{"hidden_size": 320, "hidden_act": "swiglu", "normalize_top_k": true, "beta1": 0.9, "train_tokens": 622300000}
Below are experts of layer 3 (counted from 0) of a mixture-of-experts language model. Rows are named router (the router's row for the expert) and show model dimensions 160-319. Each number is 128 + 32 x the weight over its row's rms, rounded and kept within 0 to 255. Numbers have three digits each.
After each expert's rows: a language model's description of what the expert responds to. This comes from a sample of Wikipedia text that the model never trained on.

# expert 27
router:129142107152136119125110099108125133063137102068146108065114074161113083181108114127138176111089129155108170060144099105139160111082134135133138180132109081131114098119178129133118148109096105143109198085144090165110097150114134193082128139104127169169164133179173099115101161084124140082166113111124090123112130106080033139138086113147071147155129122086157144134122110110159151063114132125158149196171144142155192097146166109147087153140236114100102128147114168099075118134160108
Description: The after prepositions

# expert 19
router:100104179146106118096114166118143095129160121099120136082138152176175052183093099057175145126116100126142140113145073141152164125116098112085111091139086063125109085056178114194202081085110177123156141117128127150174171097147185102108143109103129179173158105155150119104154186071119078142173087149110058113145152132097085114084110109132092131115147141132089073087092109098122126049153139197151148172148143161100102110139153088145094130136127102078152138070160138156101073132146154
Description: Digits in ages, years

# expert 41
router:099123197161166171128104158098103126134164199132126164141146137101140107152119125104138141117065143109124169096184103125144116125110152089098137154115140047124137122133159192169142154114141076132116147175147135119095147126110111138103107086013159138178128085159115155156109147138133126093132120158150102086135149146100134161097094129134145117125096172144122157113185075151149177104093085142120178141155150167124165071159090165115127109118209132127148125185101213153067104115127162
Description: Place names

# expert 23
router:144134141171150129118070149096134049121163136091168201093081111113113107089068144199166128134124140144147157107135125127145121114148075109168163109110106139149097067120162181179135147110180183043121124143104173097105140168105156156071130052095128171143113105160145088073168134132118085148129153092138116116104133147090129112104099110107082110110143115082114158138184162093155141128119122108121125151179148147101140121173129176129112122131142114140147118104096186173117099118105100
Description: Locative in

# expert 16
router:157116088132142166112118202145165137100097131072131169080106069090141090101098100157166086110119135199094110055094133093133113075093107139102124147136115082121165138041163114186120171129093163105089119124100091146078152116115144130099084130071134147097151111122138160085123097113133111100115087138125091107101134151074100096146122108158117084116155185082086135155136122156187150126105149123129126130180171160191162124152108090178074106154130056134087173116108145134121068132076158
Description: Countries, months, directions

# expert 9
router:148091137155130164115145104117122105105186169080184202102105103171109125132150111148138159134154155131097117114141129156123105098170124153138203156129135144119125099114152105202170142060118176098116146135140096145101092163073142110117110151097168211156124121165087120136164117056113107138209119148167090142080122181081128137092123121097118116162137115137127110095143129166084163093086092130127193162126113194130126126169102135121034124083176123139087118088121166107123102144168150
Description: Biographical dates and scores

# expert 49
router:141159110162150103122103189135127104076136158143139096098170111117151105113129094135123143068102106092111108097140087158121129146121135129111158112142107119107113069123154166195126111140074132128094139143143120200132162095103114168099097125099127186126097143097112113115130114098131089106156102121137073129098103164130095049167122150119158109143125202168171156151197118115155119129121086126148089138149146169183185105133130149151106133100202107104130106176154145118128096159158165
Description: Final digits of years

# expert 57
router:138088142163113155098118133141163121152105083124163125074117110160166143116143084123157146089121105182072177131139121118182175089107116143123211150102123083112122093079165175172161121084171131092087116127151120183127133184096147147133116123109085186141182130117117137120089096074155113106150073121136091121081131166089132140092077183130102111093120108171124195163140123190164132074122098163160151166163151165141107085124087096138043149129179140121118124146138142174120093130118177
Description: Abstract prose nouns

# expert 55
router:110144146132129133132100145169140094084145167152182148098113069119169091121114110117177130142127142161142154023157108150161145120111137082064154112151080124126158130129190178151108124153126109091099099166134096116122164146107189195108120082058131135156163086139131167125078130083108072136140109118133073109106116089121082138081089117134156112136159170159131179088148083160103135082138132187178172223157111124103196113111096112132080167141152100104102085127130205135112049117171144
Description: Commas after names

# expert 7
router:102116165128152190167100183118164129157148095066171112100117094118158099135111122143160166126107124157080174052144146112111176099127173127178117128114103111139125176095175113165136124077108147158115102109124129174173150130077127142132072113058105145120152067147181091146162146113095115141113001153133096126134145154116077058081094109201143131108105167126145111144149108081122146104142091175141167141164118141151121115157094109094060143126104149114121086136127148113035041104165183
Description: Commas and degree adverbs

# expert 14
router:087152153137111162121152134155117129135104107115197120069094086151112145154136121149139107125081093108080169092178101162171140096160075106121151137131120123099119101093159097167107090099135153111078060105122098162130097145107166156093109067085103183128195104134136107066079125151144095136176110129151116092117109164083121148117099095116109099163141166093106121128194078098082140086164118216155153129115120128155158115066090120119099135128193118087157145079095153158057081101184141
Description: Surname endings

# expert 53
router:133140144165095136143148161153118089154104133129220184134134076123185117096105146099116127126135111125113165090142116141160146112100099119105121106143088095060086152086134177185119156147135128111108153130098059187133195143146114147121109125097065228174183115108113082106093153125143106130176086124149107065117151138066106155157079124132143074142156150139084123090169079134135092120157093142120151163114126167124153054083097197083100182143200101114120134129131151146121099088147134
Description: Digits in numbers

# expert 12
router:084163152142162157098098138163133115110139108128174140058136109155141159101109115154160160094095110178090180034116056158121146175093090131106111139181104091104109073120132154185161143121113122128100080115158070166124133207082133135149047124104101169162163151166113120122154125074112101098151108154121129142089094165094091157134106077151109073100136159133122135084126121144119129117123149185101166110180137166142113100133168178173054129096139124072132110132184176152064111111133149
Description: Common evaluative adjectives

# expert 13
router:137082109091125142147116083153159108120209128105117114120146089140151143156121057109111121013103119148081105114093103119104134118181119125165120160098095121081102195135145104162114155116142161124098170195158106160128191150160168144138146110106142154159129171150133085108095099104140116141150087093063107129127086118115122161156114095115088104113149149098176138087127110148126102125145127136141165215146160057108150095139081121157099203140158174072101141111077157171133091169145127
Description: Preposition of

# expert 39
router:105176146108090161090122152177158092096132111110156162064092103062108141154088121100179149019123141118097099056120056124135154078106141095134162139150103116128145126147178144168112125094132135154130129116162092121095118140100127185121096115116172172128131167116113128109150110160174102169179074143152088108137111159095124154127097147128095082095156078089084099119174102134103149065131055107109188137147090166092184158179130095137100103127145097110152125134150113110108106161176123
Description: Opening parentheses

# expert 50
router:081085115107113190094100138144119092086110154086122165121078098129135113071104147154132119111153107169082161107143089125134072113122082075152163145112105096138158106173153114203195146120083134109059117125111093153123121145061162168102063087096130152139153133091140196116189124152045074051129130099109078148118143096104103107160139184100108132136168156104123116129162159143103160106110097147136126131187169156164158086117105120133067171138186129112136065161117205146123082162079129
Description: The in stock phrases

# expert 1
router:127139156125130157135100142189116119073154087124161086118104121137147111110120136115104167070124155154117155118140076161087157149171120107120140140114133115114136122081177152191123086130135137152098075132125101155165149173120141114080127152145083161091202143098076086102134201124124120137114083049133069127038113148118090167116087111156067095112133182089080112141139132131126095084175128143154142144103155118145118079124120039124137096137132129060108123133068177176064090123130169
Description: Personal names

# expert 2
router:093136136144119119131112112107126117196131105081147187087137060154171112096107086146110073122104144124088130138154081123130124172118117123118134147064095107102103121115145194158131081119126126107050102151168098155158118127113137138100094132093183141167145145103117161062145141126165100113104100132151032099136149123093059113087078154161125074105108151103115095142102138071103162062139116118154164177152132112130143109110120150136079139129198121115142087128092151196129106100152131
Description: Semicolon list separators

# expert 58
router:117112187121124157138102145128154056114144101147173193138151093112141176129135075132171107141166125103066162103161133124143156085089071176151142136143133097123135140092175088187107173163109169111104097138164111195138182095138133142127085114050115203139147102149163132134115109079105115084179131073097112085104103149012098087150146128140097128093156122195081178150114066165134129094151145163095133168170101150133209114147120129067111105126171156113133074129132153144116102135120133
Description: Codes and acronyms

# expert 37
router:114123126134125153136106166129126079090134166100170177143074113144141103127130117118141108100185128141098063053169079148176138098142094128117119129066137148148136150126210134179144127109158141170103120138141117109143157127137142117099089063048115184176149126169149082098084101104136080124206127130114129129065079135109100137092133151123100110121115200090124100115159128146126181095124117167121084148145117100140162113167128150164099169142204126102119072118123137101099071101197131
Description: Mid-word letter clusters

# expert 38
router:145173145167137118086063136101170103149154145097130160107160087147156089144177106096107114107128074114070125094158096108148149133132093147153105166099089119120143136109150118188166117098147139128093141123172126132137144131052147066057116100056120161168213144130142126096118088120145124118195128120084094124143082162067127112105099158095101142126094193148051130131176094130108143098108068163123177160128098102159153087131174133154100186160202126085188115103079171117124042129167146
Description: Mid-word letter pieces

# expert 30
router:161159130093128157136074174102184128098168126098141163100152038182185112146102160083146161088128126137128196113177126183175108114163154153150147118125131124173136117080151162198164137106152145113080115124082054168109186141090154120072121092079094217173178158151156172121162116098100098158152075145135074136119136208078052107153113150147089102116137141139100123118137154134095186114153115142182153149121108168110116056142157125098119142135189150073150080096131160148148089134093160
Description: Later digits in numbers

# expert 45
router:114186111169140168120084092118099103112150061109151104145126018171121113174136089129155113067124150165059187112127088125088142099157126082138105078080123147080110088116136166158143099147043102169102113090135114145136191095107125100114144091133116177151168132097179118171145085083154084167144136120139108149082123168116117083132106120112156077134133154094098126122128132148120169105120114187195105187179097180171102037116103127051112117130123127097156136149138115154101077134128124
Description: Naming and role words

# expert 59
router:133185212185122163092118155205117132112133180156170185139158143111126141109159152107134168087110123177097093087137143143119133151142136097085116127104148135129136134111138164150117104117120137127063119168075096120143155117128112093096126089110121180153120093102180145061159078102089105128144022158162129123114090184091115101112112176141128138120136157138115114110108098126154119148124118232114143134193218206192184130161085130137113138115159122108144114107106158189084096092135140
Description: Closing parentheses, articles

# expert 36
router:153128201133092172096102154117113090134152163113169148139128106137145147101080139102150132035090129128057186085139135143161139118134113070130126168104122105151157109135174151190204137118125159146077100088142123131139136148131120176115100076112186203137173144084136122086150113126091135162159073148071141110095164130105106113073089133125093110073154174124113139129174139117154175094167113171188144165150161166143139118136114110128104149133158137139112114102165103132116098098142132
Description: Separators in lists

# expert 32
router:110123165102108173087099150148107065140147146030144149112087102157139144147110076088129114113087073122079128128144098143108146170126084088155131134121138082092122089076131130196130098045089132114099088134097082140117138163109113068098109143062161149195143130133191152074122123073137082116144097093105068156125141138103090119097098124130091154131159153117127163135142167116146179085156139136161132148168063158095173122116097110115072171119127125085150114159089176167072085132183168
Description: Zeros and table separators

# expert 8
router:130077185127175131136114125178167152147142089130159148123112071094140124125059146096130106090127071144112138090117036134151117101073132124141140101093150142136156136102128153179111122129151114157120122127154107204170120124113177124139099089068139167118154053103192137098165066083084147087164069207113151146129106153107083132139119112139157146146156145112159145124164135166119128105121100155154210164138146155155134123120152103103131155093176083035136122146134118104095089172155137
Description: Comparative and frequency modifiers

# expert 63
router:113129123129138139130151177128114086147116124079230160115105049124109169092118153171124155129100165155083148083131072130116174100099131100108158107099115095085124136094171158172097141093149128104123132137170119142132159145108105215136087084102100147144150141101111144108123141119153149094197081117114095075075128181025124102129116094110085105122130141134128118099164137136114137037201126109117128196118118140161158069123069112139117115190172105131141106139115139177107074157116188
Description: Place and title heads

# expert 46
router:149170179126098136150104124097087117080114163075206168128079136119139118160137114123146109098119092146109158090158091145130170085172094151116143146112138069071132118101159109185154128106095144140111167124124140139150109150061147164098097128015115167202195099097132086099105163082179081128188126146136108107119111162027115166107116163102109066118137166124103089134121101107108132082160053177162143133119109173149203096116140155157077120153193136115144109137085173111138073157102160
Description: Surname ending pieces

# expert 31
router:126147112091085155128092138103112064143142128125158180146144114123111078163164133102159093078107157159120153125088086130172098075139121123146129158159103114109154117121140186162134112083130156148121098141144154170134170116130105137143155109076089181158146113159154171082123122092144127175143081079116063128147132082070121107169123152086106055089130189110115167123118125167131137110149119159109152143157127174130151027108123097139127121093110103084151076140096148155092103116121139
Description: Colons and inclusion words

# expert 44
router:098147117149116136087109153127131111129074138091185142131150127139165107152103096071194157093121141139080168058153088136117136125170119170095168141101155052103174079126127164171110098120156151165095114115129117097129182122114189143087136142082140202132133129116094143081160093083114136157151075120146089082113127130072032056101115059077084122095191146139145117124150106126116192088121126132133108166165171193131099093115106127138056153129154085050165167105175182150101106111213126
Description: Relative who, sports codes

# expert 10
router:095118146137150135140098170089153127153184122084129110110118136097152101114104142146172139104048105135126103073132117127113125118169152128137162130081085105138122138081178112198175131149096121166087104110099117135122128156066137156121083076112164255157152139132120144127109117102116122135192106118137096067107109193113144131116000123113059053136107170175098131091124089091116222095135142195162166157166146130136116126153138133162100074178127101114141049120084146187122138171118118
Description: Year-initial digits

# expert 62
router:167173099169134175154046164117124114122170146098106194121125143152120092161126128154116213086126138131119167094141141147078115131095110106100136126077084073133064136068176152184133130072102149122131105178078100127136211113081124235119100125166129203143104119108099105090148107076144092081121131138118150117112128137099070108113105104112126166152111161129109117153144133166132167101073149174150116139130108164139124129179137089155155162133163156115090058132108202188159101096147134
Description: Months and date words